Weights of a small mixture-of-experts language model, trained from scratch on English Wikipedia: 49.1M parameters, 6369 steps.
Below are experts of layer 5 (counted from 0) of a mixture-of-experts language model. Rows are named router (the router's row for the expert), gate (a neuron's input weights, with its number), up (a neuron's input weights, with its number), down (a neuron's output weights, with its number) and show model dimensions 0-159. Each number is 500 + 50 x the weight over its row's rms, rounded and kept within 0 to 999. Numbers have three digits each.
Before each expert's rows: a language model's description of what the expert responds to. This comes from a sample of Wikipedia text that the model never trained on.

# expert 62
Description: Word-initial consonant clusters
router:492477429602514507443427510456440539528491502567446515532530535442544477550462482472477621453467554451528509413450455411560454511506466437438440530539502501462567468434412526473485590510589455594508448490495515520476589456478407551542458472526553438479475555523457437457430494562511565453501479547614458530563481493471532486519604571576520561498480510393442536580437515518475557427440487555482543488567501463484401474400564552437524457446538560503457517524472486419457570546509443
gate2:528484573473518457553516477470382496556415476662534572465497522501529482479508464589507498587523510408453455482479484453531465432469511461531618510455434441472600558368499475517498508448496500568551513509428483487526487512482495538402513542560442498531469441496405541506597435520488498477432498559431477491486455483500529505492545480499580474425550585523570405572492495507419527483565512573501612551524466400485496394458516446493528491544497623445571494549478564508499520496518538
up2:492540413506496551498530515515606467463546518301519503521504491528451516577481508421489501452435428533546491526475599530501593534520494674470412506513524569479460434585495493481489491525462497418485494495622532512472476507503504423587506473471541520482529498503617482493484547460480522568538512420532538552502472541493494486486442512511449486588490500535503557413536513458599468517492499405479327442479562589553502542531490508480486507498504403543446440449493431487508456491457448
down2:549596459495523560389539649515530448474500399520550442516501618502521491511538522544407412489548468422598562485517383497520420610502436411485518528550463485486482424524500540468488518535509513473529442492426526498476543413475503503500436500485522489537543590506534378489538443526518514540489487510499532514493547555446378384547521482622464530439542502508513444430541591380486488536442508511504463511523541471458498586483566474431493477490487465515508460493539580500548528505483554
gate3:436433512479637504517452488469480514503503529446435504546409519447497495559556475455492427486497497409508493514403494500571547512499571515534361515488464510501546512485540433472435635494584514415554570511499482577506499500502515495504553480456492481644391451425544507574570505519505530511495584435483570544498573464393489499520522430584488454369509568505463506512494473599493548472550490535580496602478488479458397477495512500538502498477507535495501497481511584453384541437507463
up3:473508496495505594535539520589444478496522487512477405509520452505578549392519496591585393563504544483523500518608442467475466515517521593504497515452433537490488472509508587556647578496464514574560532439537489482495464372496551538534487455453565327481536531513496550507481491488514404519496490414520471544556456515579668473442491491513517505497489501474494408500494537486507522488498432511434495530433525522491469490488427500447499512465462458434454587506454418537616520487505439
down3:469496511445523526502518505415410570437450490494383489512414532557459517441613549444582343395504493501451545420434518512467591572484489439510470581474469529476518517446505439472414543494500405475510514475510614566536526588540540499592488475416498516491545406515473560493470459495551509462513502511539586605545515474497428498415552513501497453558504545425521568473535493465492454488563519498525399496538498567527568491582520516525502515550468497455512454483429586483527427404502492
gate4:390465509487576423544489529606504502502515501444534489554423494601470472445391539518579519446533524602470456482555518517464526557507477470513393488457384550472466466510477459434507488540570466571602463397488504545471491468490412496493523439479513497512539533488494522472510492553505456488501398536511511541505477445440479513593502671520362569483485470516492475538495444437543522574475481410505424493609470638539491521526529514530413500475504589511472557510493438482489508509555524
up4:576492484453482583440530466425503502459496504472494544458570509460480570516500400493342481537480486363499499492500505514536499507483501526559559505530627449578525493467544500553526508499379581481493586507557427383540509507545666514472501557473506465475555452486498498520529517481503516493491571459498495517544514500647500491400487440484530435533547533516589489424545525507457512429533533502552557499427514473523513531494457463408520398516482508430525428505542556570630458493474458
down4:400510444532514506621465541510459526466596381514499456524483496388439493499616528521547508491519509465605555489483397512499492414490609553476499524566516570449499485551499492491458507526509506498437511643427586471583495544496395563503501498552586517499549501496452454510486519541444569536495400421559487436479490515497502546512586478538458454370506489513457474414492500500524511510516458452426495482545458520502572623582466422569433494531484465471483612512467526516498488498478477
gate5:666432373497548438503545501511564492542350565598345513553489514469489484464525472523480546455483607513491525476535580452507493560436495489501545515482490460554483469464540453502503419476485447425516479508525428511465500463510493533496495470595481496487685499452443431475514482504496459501523570479520433522539501513572538497555484492419504458465476514473572513511548489504526534453447508605468492461503518462524452504461451645593549507506498470525516512525584457452424577473560446
up5:496460425448461483612559543577544516465499509550353429495434498481473512461423453542460467521434495531500500535627534555560499533489375519460483503513499459437503461588503461496477503457494525460571494554455449461436441502471529515534504520569496505485572488583498517513467517400466560379496497583497508464543473588541588476557497505540521522480398556501532388499484504562520555527556461500494564606536538525436495545518483473448567500536489499501494478568557474472456554345490364
down5:508506471525561516554512532486601486459509473361473487583520394520452500424534407492509526478499493596499381510473499527508489472556449492458473472472437514476493494542509424499501494574501522492493504551558490507502411396528545458574493488501494503504700476486472472498506532517375483413527627535505471509481561545507458512489491526479507493502504503414577483516511465436491511484479484513486501524508416500491467555737531442512573537501420467576502564515484511528567588495498459
gate6:457504498450536504584549532363488476554462521598497462496527515502510480416467466560523531415515437490488591386469487498537510525478499500488573513461443498419495572481534497460495518546540541523502509504556504607428433580494488500626545544518533488477521526503518508488351485379510470514530465484494350460634511496479422448542487507509501521499472546594617464469479497538478481433518453561541454445526419468490506437412517490522590467427438498569555580494447496498513514500597526
up6:539521503501525537576520526457496458460516500515503488527556491562488487393485491474473500470486452504421513465498550523491496467516494560506675502418451478509505494522509357511507495529479503450411463418513510504498536502473485517505570520526436520522507478504486462476577519522523480526495542498494419545599559513602494468533511508494364549439463494510471457519624523510413450472430413692501599506544557567482548507492533431443525354453425573454473498521403453494601525506499541
down6:569469446516485415363476494427550501436415542525505502535489505460527556498499440539484474474473495486472496527574488430467544492494422559477553580479496522490534594478512512503509509433531476516551473467529534622386484491450525414410581404592505417501522494555495502599557505554530497500513499598519400546522528488494534470480382499477504500586536634509495455514580498519540503569492560668622505429513505464488463450504480464563501503437473534529477425527520420450478500499493528
gate7:445496568481617509495648507571449481530462483502574565534399490503496502504484439486477598418504461372478453491475443585430504499498499577505680499546503494533413454503481506522522488514362531499540445530605513521484504499498502593514499575509501420496499517530493517466493573422493558593507564447499505510479519338458502485496513487522505532472503493521502518462576529499559579399497548500472528476481467519485554501474403519442547459459489547498532462450417486529623491474477470
up7:486526471496427605441462522506478500431484487433469555514557511565492507533489500494610495495374515511481471471526562473555598426541506581400462497522539503446533411523507536348515529575605479461464515519455492474543453545475505512567573467501564507516520497463489425458632463500474472435539525535408493434468451670449458504467430470558479468483498554504516501559475474502489496552511551471538470512469529509532487500536476504497515536500466521494458493640690432523543457492485561
down7:486524502525512427462511465539569458534473480515483537481550447520463625461490574489487591511574532494497395546587510614494530534526486459495581496426519571576499501564511487573579523449495527512501447479476532595464483629547517514550533567471494479500498514489490498620497483473466400568496477503481348502401499432518496524480639465541577571476545422495472475394490485471431620494516444500430490521522466525497515462483517428411451488517489504470481435381435547476506456465532498
gate8:503479541503534459501494551527523466536522520512542496497496581490434398601541590559443543494562610473429516461501527393408347434539535427590497444515552506462450587541480531512420542489550496391491469526408582583505546509536473419559519485415377452525497506443591498488441490501536498501498503427467510469467515494459459532397502566483510375515533569527471455540513523494404497494455490455505566517502458443524497465464535563489439490504475475553498502635508516525509492479486590
up8:463491506450490586498551503522469503484493492483460455494561436516504495443488460432499496473479432518566439540508505528519692507516416567469606560504492531570492463458546449452504481509412515569504493512585313405491435500493516616330494566504549511530573482501494542560603512510484481524459478513505511530486432497541566467503475433496505571491460426507564501430566477480532513574533572524427430547498476519536499513488473485499607502527509524436465499448514439490642493509505479
down8:548519472500528409579483491501522502373489416467532610458481588522555505375529516494492485497471440546494509465481416499501522487415415488459462452520486502500547568521496495503547483497522599493474528505413529468453511540532596520550389507522516532506539610500464504421577552388453475543475426541381457472548651490509579465552500550474537522505439474468493503535505484498496420558563388625455532438528543566482464499542501451577501609454497451497519466486545545484462478497511541
gate9:512430568489471473410476526552493525483573461507479472511426509499534463498476517501494517540544503428569545466488495532536511461533424402524401522468504454364609628523501564448486480511544507490499503510470544519484545434345493492531600433518542468484523578470469451581513508555506485482548507579578489486527583494483484499501514525521589490443499433468469514407504429543471466486482636507498359587479555430453536438389568517508494499470432471541495449448592500502509556563472585
up9:518485470481497494480555514598357420586438496489404463538431502532548527487506422492534469522488580526554519493491421565477505430413340429486574390512493459506486576533491477497566491558510524514513498508358549458558580400477545504530589537527516435459436490501510506571547451589568508488534461529499489542476500474365501464555541513535499600439468596429499494440471444533461458502513539505408546502513525469553507493500536520500384530489565460499560582518476498498474531513499481
down9:500518383522514550530482440427455413419539483488435407360540486497511554467514467457532474545461450522522537519490442511437481560533544534516441501499608481588503491576424451481532498487455466509561530520506508497522522511499539489502591497482517541499585547437530498538488535444515486573529511543555406395501390494411512529533553560543486636546426459447480477503433496415439519440439466480461499428399509498531573466509597534425524531607457443549518593496522503593521502433496557
gate10:474506516509470479499500605474524551473495509516434501520506474533387472518512429504520503517417463486510483499506492583601506460417545500476513504504496500428375408499498472498478498425500498527544432631558558509507493513490557425501428469432481471532526426495424439490562491497604518502505462510495549414646650495543497505435532497602488472586492487454518508546554581511456489508513523549374516521492499430537500473507484530547492525492486479631416480488639461644477504521504538
up10:513501419446505526505510393521472415503501480488581490487513544536594502477498504499496490481601503527475501503520478439440482508596427548629515509479541500589597550510500522500528500527506506473444532399474427500501502475512475619517601541497524506496461556515590557518483523511398444535426517496500512617409338504466504494541440500427549555324507502609499479428480459472529524496501500458580493502500485592432501527505457457475518467520495512416598506503393492416503494496483522
down10:497495492475560502518513423440496506503492456587467472540559523458584478453483561453543491503526506475418561483568566436508493542470497497499500566519503468448507584542509483493549455509522483498549582577559452554497444545452599426499492538605519507489441427469463449476501467501574479573495475545569495515430427393552488505450513369507500505516536497533536536628407462464467553497489474558511571708512586490423485494568502502465493524456497377431503423492409482460429579483513513

# expert 36
Description: Mid-word fragments
router:530534431594463527412458476563564543423511516459538491441495490588475497430558496493532550517468417544554459536443515541498587545484471540458486502537536411518425528424421549519479561420529491517501458434486450486554442486466516475449596564523471460538483401452431502549622573496557513448480412579413477516453549519502552512462476604504518455531551498518454463526547475528521394437559495584412513522451421538419519452477536375533525553466484520559556554472516445519553500536611527
gate0:535497479411445428517455567457532506395532482564529425334504537459480507545487460517486521468548439522486520653519485508508486485518470476476380516503447515512550497474487445500410537549501421491404606419499575514408458536493506510510649535481531553490502510491558511456364400477493483525509509498417532551448435513510484506486515524501552535456569526462540480462537534505424418532526475536508399494497502500495527462625499501504614507513405534464520498587521565512544473500561555
up0:467512494592413555514517444508409452391426460510449625540558501507481481536485448439517572524464478596499517580458512478511369494490499538504469566542505430487515515465405679495471528493564561500487500518503460560495531537440384475560418394440493503517537479509499519512475473373482534527480510497535500514448536561500484488530493512537555533628485443556467575472530498490512555495552500439501531508515472399501410443489555593525521504580502437449481522492531454570427497510537407
down0:445498566428466506545519506546504497524502500502518560491457489505505513501580559471539462488585493490547492489317490568466306420519503404503451528463528505494513525510455587471462502480562459514501560503499478482469516506501453541492530473375530434508582506512363466587484509506473583544505497588569526434496498497434490498520483540561514477636406651536490456503643517493492443511508503489478505478533480417507400440460507472537591487584520524500452489495511477504526475500522449
gate1:501448498523465398434493504500587455512502498562510459535538534496450513527504539411507507487510438467505538484533590501467483468396497491513484475576485535480499615478528378504361491495454449422514497524588491485496431494456555538451540463544436514503475502539487591506483472419453483473483505547588444462526501521509522443500562489532508498538476503442502438482573541558691500493456476398503476464421503489535506569524495577509493511560527638456438570486430504577392485471538651
up1:564494548490519589613509479452452516506546495454485461465476493496538478475510502538456484537437497536551484572436414478476461502677517476481442525462521485523503468523430566522516498451543585548514570500442516434517497499532446528503496471471526522508553500406490358503518525603497545520512489492504528578515432495515443513508473471527510514385509505526566552533385502527349503515538509704460503495564441497483507465491493500512504522510476351526529371522491455464467554562419469
down1:562526420501608493580484448555463558457495563441510559486512644431508485549583432464508520448434501605498471460588483509510427511533496527666501428501465563487481477456522522489494582557419536428522499457433514443483555502502534505490569479416578563506438519485520475524457484464514471496601571532532582521546505443390420519510551602510496532498344432443434499416493495449530560503523469550504507479492518499430544548496482464409421450449458484502538510488478476477482528501502457
gate2:498592473510502532600489595584466534542503561514517487557539444568495461465545617519429447486430506509545505536436615470529450541473518418514504532515489465590531519479524463480543515506522589504394522488448482481581449499468435537442587332518443502495505478510490503445528609536505500499592519433461592411472562497466500514500461587482495486478441509470512490642525431507500515485540445480497527503467431542499500467590586429410390612519436498515477450481497506506455508497547471
up2:409507449499545592522519483546488494520530601471460511504490570537536559460479459507415505500467574485505395562541485433479485468575481492526433477543415497488524396497411507289509420506514462519491466524478495570544473534495446597502478452469648513440494487483527560498484409509483597450494512464469486602479501485497523474531464434491470529500498493489482493535570503503428474539482494557501604539539500508497592529508608503517499537474517425499457443605500496511593495562464651
down2:483473376465493496398419497597501443421424486561488526584381471528464454491513483469496457485431500569511464530473454483531471515615511550448525523547550501451509568459506494545487507502503500450459530541496574487412582526499512491493531483611505396569480461373490466540525565471537603486453494529505520483487519510451556478520533438500453481470453556450534566596584504398526488514521562500493425559477537507526603493470571511515523536497513510467495384411624499468635482442536481
gate3:532490502508489461493488513456495469502426495463490482534596485530464411502521372553499495487503426493422478587545620478508472497548484561512508473507546512507521503498550481547417506540424518415610498407539539530505537461497523426465429439502496480517534504498495464514663498494536458500414488499530483524498451574571494533583502450523568515514530479508537515433491526502436480499713416531513502414536534476510515535404428504476501539491502580500556471349441491353554492491520490
up3:515531512446477501463544488619485511538467462528486560546474402505505510535437557524562525489474511482608600367522474497581525595503524466491530505509512474481501474500475510386519425494519482590405440525502493443365451511421372503561537456465551456397507489531538499536392507510511569533554546425480508517434490395437619527423460609540516494508443475478495433479508532490539473500383510510492488584480547412508483512584560433533539515500488432511504485532492500551494504535561551
down3:507526566585489528479565541513538494437494499438525478491428545534515537539595610468497478449447496467546610521555489510435488500476458484530474502528338441512510444547530613498525439581509549390464449540451477444525517555506500483498452514486544489505508468597459461499482469511510507488460491523513576494500452476452500602459583503605460552434432463591548540578498324482486504462440495613500471476448494490502486500508498527586488479534471413461494552499490524328467531562474453
gate4:567501449524497567500505536501457480497388503482552489533495503557508470531528500503382541430550556485528398521515491435506435501426465496502355513403512536531552534492478553467499591526490375571392417502626425508454471505504512539540422497473507483511537491517530471543346575447579512561569472535491496441498519505526496468421533493543508548582513564532473501453565501480426488513508428514497533434508525492459489476602506473484532442501504645514396482564466473494500521451489624
up4:403473408474503460443506391493464495519518511565490469577390539475504463473432560504494536500594574508539573489502511501528533491574433523517671499509511590589464507582508558507545478482509500487517598494491492504516510457439533442497500435538474472471422509425465502415451510417500488462486424585529557575492490479532496486505474519433523487501509495477382579513470435641478509480423499501504495535530486492497469499537507521482505540649500508497559586491648439582509417436441497
down4:504512441438457499487474434514445496582513429492503533435442584489495540493498607545532438342605389507477482595500493463497445605561540541429548507510542500513479537547496494551453503576442504444512512506521504485484517441454452491519503489402513534488468550593581512367459564451501394533486477511454535529488467499530448594499582483540391491452499455445506457491488623515475497529568500413494477496519556568498498500550438561522458423512537493473493471407558528544585509465490616
gate5:470497489436433451565451581387407500543517550594492497506495363507525495444511528468437634440481483485594493560504535573488504623461449476529562516399618501436467561445499500507492387524499503501528553506501508506570497500569498476487492482509496436427495499501405542594500498533522555381512500531493461505483448565487506402448560576478544474538444514488515428604511440425462510500436501602507508517561525469556541517525517465468557498426590456521468504518473520537510392538494537
up5:476502423541461503566593505474473482517503462565567495539500518450460515563472500468454531494414488493510479452485500503559509475507646486491489512503573398569490466554388499441527539472538534482497494421513521515599501581427538602493409500591553518420593493524504489551508436497559513478515511495477483611502494501411494496500468496365470600492461521471519479487543493559422398497467498590509570545556544605478484494516465502509479385461508498513449459368562565536473474480378563
down5:383521400487582445482479501472531486547432490395505539522499471485433486553509566517505543526458495462540506569457509494432457572478383518486569513490580479520400394479488511513502493444500677562548418489582427530567479533545485541544501495509481501454466530536482485502551541634579519602468412514357463501445504543591499519504571492445515530513420537474471561427410482485568544428544511451466520503566485536503502428511525525536495445479487486525500501398475493553527436501463524
gate6:503490464503515533469480557468587511500487512562500503502443498572474483497466572461626510406472610561457435499486545589473527533436460434593443440399569549546526473501515443391485502506477532400476563493559516505617495463451483478487536491517421499454467536528509422493453484537567387592524496419499498488442485513520511503363540461491489409509471445498497567394486488478501496503459511664518514499441518500497450500573498546413555486621495536529566455442441545549514543500500520
up6:499483571517499476524556469500450515461492467430461446514487523342500537461515408555474428615521444430506599553539395371530464462500571526434500538548475426434505484544490486620490504468537434650562463525513524480469470502494543553464439496500580498505489470426484526423455487478489622464479522571509511504634514592496516497586450542505513518466519539554532408637562500494501579507515537392482477496563483490530509516492525504576492495514483499430501576474486464514487445503498484
down6:506513506476479521501470571542510443501365546642505547498503645493507418455367508508488522501468485569501384504497498529517507514444433469514493494517527508456501487425404471502506403454505501420544503368495533577541467519463514503429548477542475504466553528481502496496483512497526449561503503477498584449560528524480489443446477496571393477526555436521582506604576481576463483488459420499494491624514428502651538494495499500487454543507547486460541581491512492402593532502500581
gate7:476606511472588602513567506400492548375580467518521490390456510507433521571503471538505495482470465512450529559506545517508482547549505475474512424515503457305476446457439521520479475445449489500523543434492491509538462531500529502550460410544520508511553431393462496347524492543546502538511493461512576503505535438540507472504505537500547417544566487611485561497512481522493520502492516520514466526399481402509587475522576558452488412443523592489428483459484509517382571562478496
up7:479459484430501421476492503499493500485515464548519456493565494556583637488456570519497442593494531478527508460617520433533577484541531502486466544418412441471477532493517513500595469465449542490567453526492526467478559506451385498501519459500464536481471517449490513487489473347491554484523471517447500591489497541495346556467625563545499481529506523582479511442501500608568587485558427428499576526595476498487554475427561361484502499463538501386498492525484537497504553482496429
down7:473521471431588435523424411503392470508465510518465500506477597505527490598502525425488491569415497479523497502550493496543503427488495526520543466428496554597607520533617487479505468502477523539430537436491488425503500534566564481476465465398494471572551504547469492428533640496603462493446481500458461484460517558596453506461536524427538538408506501541487461543518378385527499514539437498511519495496571631471436434480489497524524610462542489578522459602450507512480516446497544
gate8:548462589540531574505493498422473500475482528508516445433406520447500426490452495452584529490503463487448499503499494578458601514448533446494429501445522464534432592567415512503509409503448443540493486522542602519573512532558487520547449480659456471530509469586480536469479499511474499497515499594509501531401525494576376436473489501581478519556454440371490449479518495453606507538450535616470483493401540510555562481513528421492583490506543492379501589499510544477507480484506573
up8:436557514483549458590472430557565520503494485551537466499574380492595554492450504473485352526513520475493503535500464550428488454535500513429496483522634485570495504523542531452548506486500398452503457504544442523514482488465486580500417499499433475521487481359515556539510523475457503510481541503572503478497456478488472499522536442430595497455502565498508473469498524557477502612499337589466545509514655511470500579504511474484496433578512599413435440464460553521609532507490475
down8:440449549401589510387444482497453409501477472525543492492476422504467504496501563405640544384439501474539583556544584517537517523443520599466486452480505549501476430484505516494480446560516553565480465548493489503504350502474535495450502502521510427617569444517478445500493409489515549514529569506491507467559430516553437577632592503525495531468546531507445492547526481509451408439479399520502512504492504465593503590485580484464476505516549507494506433584442531430522524550516486

# expert 59
Description: Surname endings
router:515513557469437501493529494544431577543483470518530503446527513559455484482485516569455536549501494453442487573557502467562422567469610478596540536442457510482600438596556519571494479547464551509440560518492519458520437573457536471454453510447398490484517472494416446514431516476451414528395553476436503525486546445455530529473606548428546550572515485493482397422506543470599394512523483418504542475589550490596466460567417430555495578558526562452484543479503535522482574421471514
gate13:521563482495492496519548498418502501526593523513432500423581501462485437534610568522483532455490488478523494522497503497498498468476500495495499503464516524431558475519461496455426472527531427536490440492542460481502567460505497674533484498528437500480484558520515533510545398516538508537481616544473546451473399427470524500580539489481487508503589505561427324445601522422472428416485409508503488427431502533605502509536470543362480506451569536564569430494583507479584448539551472
up13:453448513494526508469428503544489490445459479485598484582414463545498535496465395489518464543522512510476497465501509503539502539579505505512498497543500490588480544450532502560564521410480559481500538522475555524533402575490501373470513508469566500478515459495494506473488589478456502443515461475535472521542631614509471464417460506505502464536339480440595677527451451558538627534518605541474503558554512488393509457465534492570508500593477442443438506505420434541456486481453494
down13:557549499607497507599563526419500509476559451616500496494466494484510558504470452516524560528633482525567541434532526476521534524470482462448504499501497499425446510496502509625435491508476579502509486504488458482535558428495504498540444524485441452510496522583469552478533552562415451496505437468490501482427613527595496513374382470462478439465603481506424456582359612558537462403540515491501478452489459520504511534528588438542503495478497501518417495451479519411421470576511455
gate14:487526449591477497503487391451509445510392428466485537499480494501567504316507531493508629458417409519581513567540536530617497518474469524414514492537498480524441504497490507529492521539458464472411413581494526548460502468542520498567499461499552617622507568508497505542493488486507480475472404534484467538458382482500548403503507542501538513542496478524543452561501486552524436543500534409539566488474471502509442451395483557521484471500600391515498466481479507452627493525541528
up14:520498535415504509521509584559501544423605553537531452514532499496426469700495368508481349573597571507429509441462484444401486439581514499564485522478494516472535487460519496487512484467522543563596531457516499451557504527459480498422460485497471418382481455498477508505482523541489522565498583443514542412555608517490471589528492475500486465460530536478483536455527514476469528449490486609421458552482547506471573501549544499478578516493444490500509511555542471579387485449491502
down14:500544512458507529489499567511500476579500560493403487461494519489486492496503533502485511571492420481608474535490472479444369505443540416564559489475465435519524457478512501519496456498566643520500536492481597504374561487490518524470541493424488450444425573529526502480553489489618522555530505524527467481534450519371407554410579465438415452521525460452474510464357512491429553553415577454480476535468592511525428508581496495555611434507520544615509492512548517509475522534471488
gate15:550453501512532607500523480460472508483424541494495498487502559593503440532496513475500482478377468499495459563515423458449555470527466526463553493492429491481466448467481421550481452498608542502361506499472533454489579476496514500434486500527498518505450532292510487513501508515553464613496475587536530495472531505500499501513493585669620448511449499559494514505597457489473504329463480501512563489565497485557525562504438482503511525501516552501513533460578449474387478511485593
up15:511532400488547520554448498590562495489533421495537423527535439414508530489450449504480527536551550513535527441530597516504483499488510515540490500554555521547498504498492619501538568491408449516598484451505497535483434469498481447502494487518557499507507487597530498490531490508441576422500526475472480406508510484484438479448501419357310503500646538490447492499465530510485508622517504534463463485518386494370463476485512560495538487532480445504617445547464498542616510512492415
down15:486528531502494528459496483460513378481476522513573464533439438482496449490513396445494503355566463514446483501624483500618515488467609455424616465586440448545478577547508579485573479417515502555494496442420605561463528512523498465484482517495471538555503478522544492487494501527480496455477515526549475537494408492524486447535579364476545480431473443499533523562561583507456502516450501491492572478460476582501532351541500556494568541406498498532522517425498567522422485585503519
gate16:573468396499507596579498510470546537525494453536460503523403515560353440440550525644545490478496474501516490506560447456436577528495502552513521530510531500493603494441508444579484427499505532505515507486417592476405481438412636441442422570427551411539538492466574497464460507474502527416380502534563503508472513501441506512442455465533499541574500460465440463471562453611524503472573539514484561505541500536424507513501515456470516450485501584544516509529505505464504540481380513
up16:432539522488476412475550476560484496405496542468532497496513488423587510656498467387400509518503526548533498599430489536571387434503476461500497463437456485503479503567480502424505492506478471469471502509532447577575509514619366541501533460549463552487454520499494489538573455498508455574539527440495518419554517510562469500585523549500571420451504582563568546621469541480493466465420483549510463507529479420617483514506478549555448529525498452460468518451472452550489389565549475
down16:590414575503495480582545460483520483535536536474483463511494498469543575517468514480522375524529541439533676449550447530402391507472596502453491462562520550432497472491496551479498499507508583482494443528387465522501495484439457516528418500422541540531530575513572579499532498429470496496531504555493507390583459507482537404493491476498460608429465498533601446486505485495545531581488513455510533466501536496484536452390506486513492451360538562440449418506471519449505514600560494
gate17:493491436381482464492518505542482532525497610494543525472528389532527493532490521540509504463513531504515564555507533407495499528521473549497598454518495558492515429549516472525443600403496371533517455420469416521518396559537477561479495509472486497597455493464506511515494496555513500537589461509433432483505531610576462506467481485492533474493383473494448563541482500434476459441494421506520467514321456598494521414503480504516513480638565527487482435540522632456518497591474492
up17:461450540512511474585535463519615498541515520575406499500560368478495654491434541506548538495497531511408414486417461504492510516452477544508547483436500512511483500490513430469580630534523438560522477457470574505465466483523408507496515500484439507552502495515482322519491488496564507490557421568446500492491520703497503506484492503502487472513471407492406616548500507525498586478573565487421482500457463528480539486501468497503537439514428519464507396457509563507525521501502502
down17:516551473463464349496546596491343545464481530562481466453444468489502429504514524543481492434488499428501652499471480483469488500561488578596500463484468568473524423512569540530476484392529574593490487488474460533500466518525544510462503502463468460493460483550469579504480384530550558520509459544600604468493496481567526518483486503512573500538423503482435602439499537454501499507508501492558443441438362524501498490489459509572492457637442508540500493551357535483526469513526503
gate18:469462511440458576468390554556499503469616506486562534506520543527474470390549477540513435486508463497527530498446499560504494409539556488484607489586467513459513501504491532523511504542565479416501541476425491434493466402562501500566542475499413504498567410514496512420537585390528469498413529650467580413506482483492479469541542572453474438537552443571453513484496411489440534524465614522512429479605521556500494421427492494555551520542460433526496513510450456482486500363537501
up18:446485551500549483481505464387476434566525497459496468485510528413495496490430498416443542477487526489419493409569478532418484491575566614595461542507526458514483381549536521503489523485479500506519536466515461555431498469531499485451600562536459497514507448540496432571482517351497472560350489487499496542484504526502517496562422499501514502521543505428505508451482434478461513508500621512520485418521540505504505463601606484595477502507496678522525505483671530486502463489521476
down18:493534541489400452438447488608509521473530437502503468508499470497457624492527566501423561542492507473428412577349581494505575538505500624490491423407478420537507472457531470489474564513469563529496472393472525486471500520645515487438510502512500514484514550538502476585508491539499485531535477487466426468507478486447480546553499522511509519500457505496493491486624404402486502501535501487539503507536560488498368519602554479616523481492585508543494553396433449396503566446497520
gate19:349511621595542511497452411593492484513507479472520425508478523512499449500532517522500535516522517515491519543533495381416555481458631501448504560518578472497495517511443494526525535440496528453431465463505654367533494543482512547513502547461492459506459498577424492408517546457464517502403550492553515444407506485527497457511509524486473446406378499571500529397474572498463463500511531490474498562515579472580522514454489449492507504501496510454500600527359453537559470544518568
up19:647478397361432507537598543408531523487464529532497591499555474447479516504450460457521480486425489497523471488490516577552481500586424500527477437512421536517486455492538506456476464557513507556554552513476350615474537460529524461463498461573557547501551531428552512581497474536530489506571443498498476573568499521455504516480487505555524511563648454430491491561495409550503531513433488528500499445500390513411500474549488543495498424503492479514482446474641526456450548497483413
down19:649502518485434519507423518478418496510497473430491491498488558514588523495530522501502482391518561466581555402430502494514543613412600531460490557470406549501517491521513520434491534558494525508487542491499516455546403452536492437508557498538498518506544484483490496505469561602478406410499516499563528432442500492507544474433492543504510463488577395475500455574478382427599470588516512506538469436604500506411501503561445460540492634515512417470542495546560528443483557458489419
gate20:540532553575531523488503575494533499351441619559548521421521506464530544527510500480538448543491457541489428538505521479460511591519496480550451470466496500481458485548500584523503512498340557502401472474499498436470539502598419503476503507523532496518567503518383571498458458551491486462440499505509491593537507510481455534506548504392509376357503507505498463505527513581505527458512490502478596488598514540576476574455447393482451537530441476502501505520503458487422511593365578
up20:533507491528553531485551677528544501391453572516569486410497485448535581500510483459550500577488458506457463502508560431481503565599475487585411502446452492480434508528473579492488550544338641503477504506515422442483542540557468512486479454522501498515548505500494518505460469531492507411482490453529517583506498496487502495500543530365533406445513492570505489488581501549449492459567522503442601556502557522542492526465441339457403512464452462496504501508496462499480540592478558
down20:558488578503533537529562491540511490396482493527493514493576426610481479473419497445554417512445500564383512480521547503430400433530529460492479427556483542465484567473486542635512560463430591477531467422537494507489516518546552402528474439560539496452446469539477524516439472478500478504500515489458468488569456484645446521509503523610464521546521459524482403528535495539497404512576515510554517474593490589589471433421582455520523627506497487473537440489418547503506509464506416
gate21:567494439489463423499500552473450493526650504500450457464522444511663488488395505451500462487424475638433519480447604503487505479448496452444511574505447498512468494479502502468494525512477518429512452513512509505557538553501517454549484493559534481496485496573479590532530579550394563499504537520471512496606517568450577454508408459526532534545500480509504385523549478361442581455515488501471508526476518474503499590494478501545531452606426510497468572399556491535526646489456487
up21:432506579522527580510503469528577514408311512492517553531470503485352503512575456525482514515578499399607497546492427500498485522580512505517444425478577511492538515503498472505501502491513494561446520504510496541389456452456494532483521501452504534504496564424546454429506460461579442547503454431527485545401459460576428506511505540472444388442499532487500624486446504605535438534504530499513524477513482501523506463504535499456500541457557455515522400631457519481492363527525573
down21:456543439509472556474538509499454627594403414549453648550475458553500442497643536500534420549481440523492469519467497499534407509585509491510524520594511465562536510536484496557489526457485480482551540371494459480491511518546479508498508524446581518498522523411503456467505489562454500502447578490391504659490506475493464512463534489382567572526503530586369523507493540473501455510515481463441455420513470483496510396561413509515529503534484577469559481546466412517503488496508470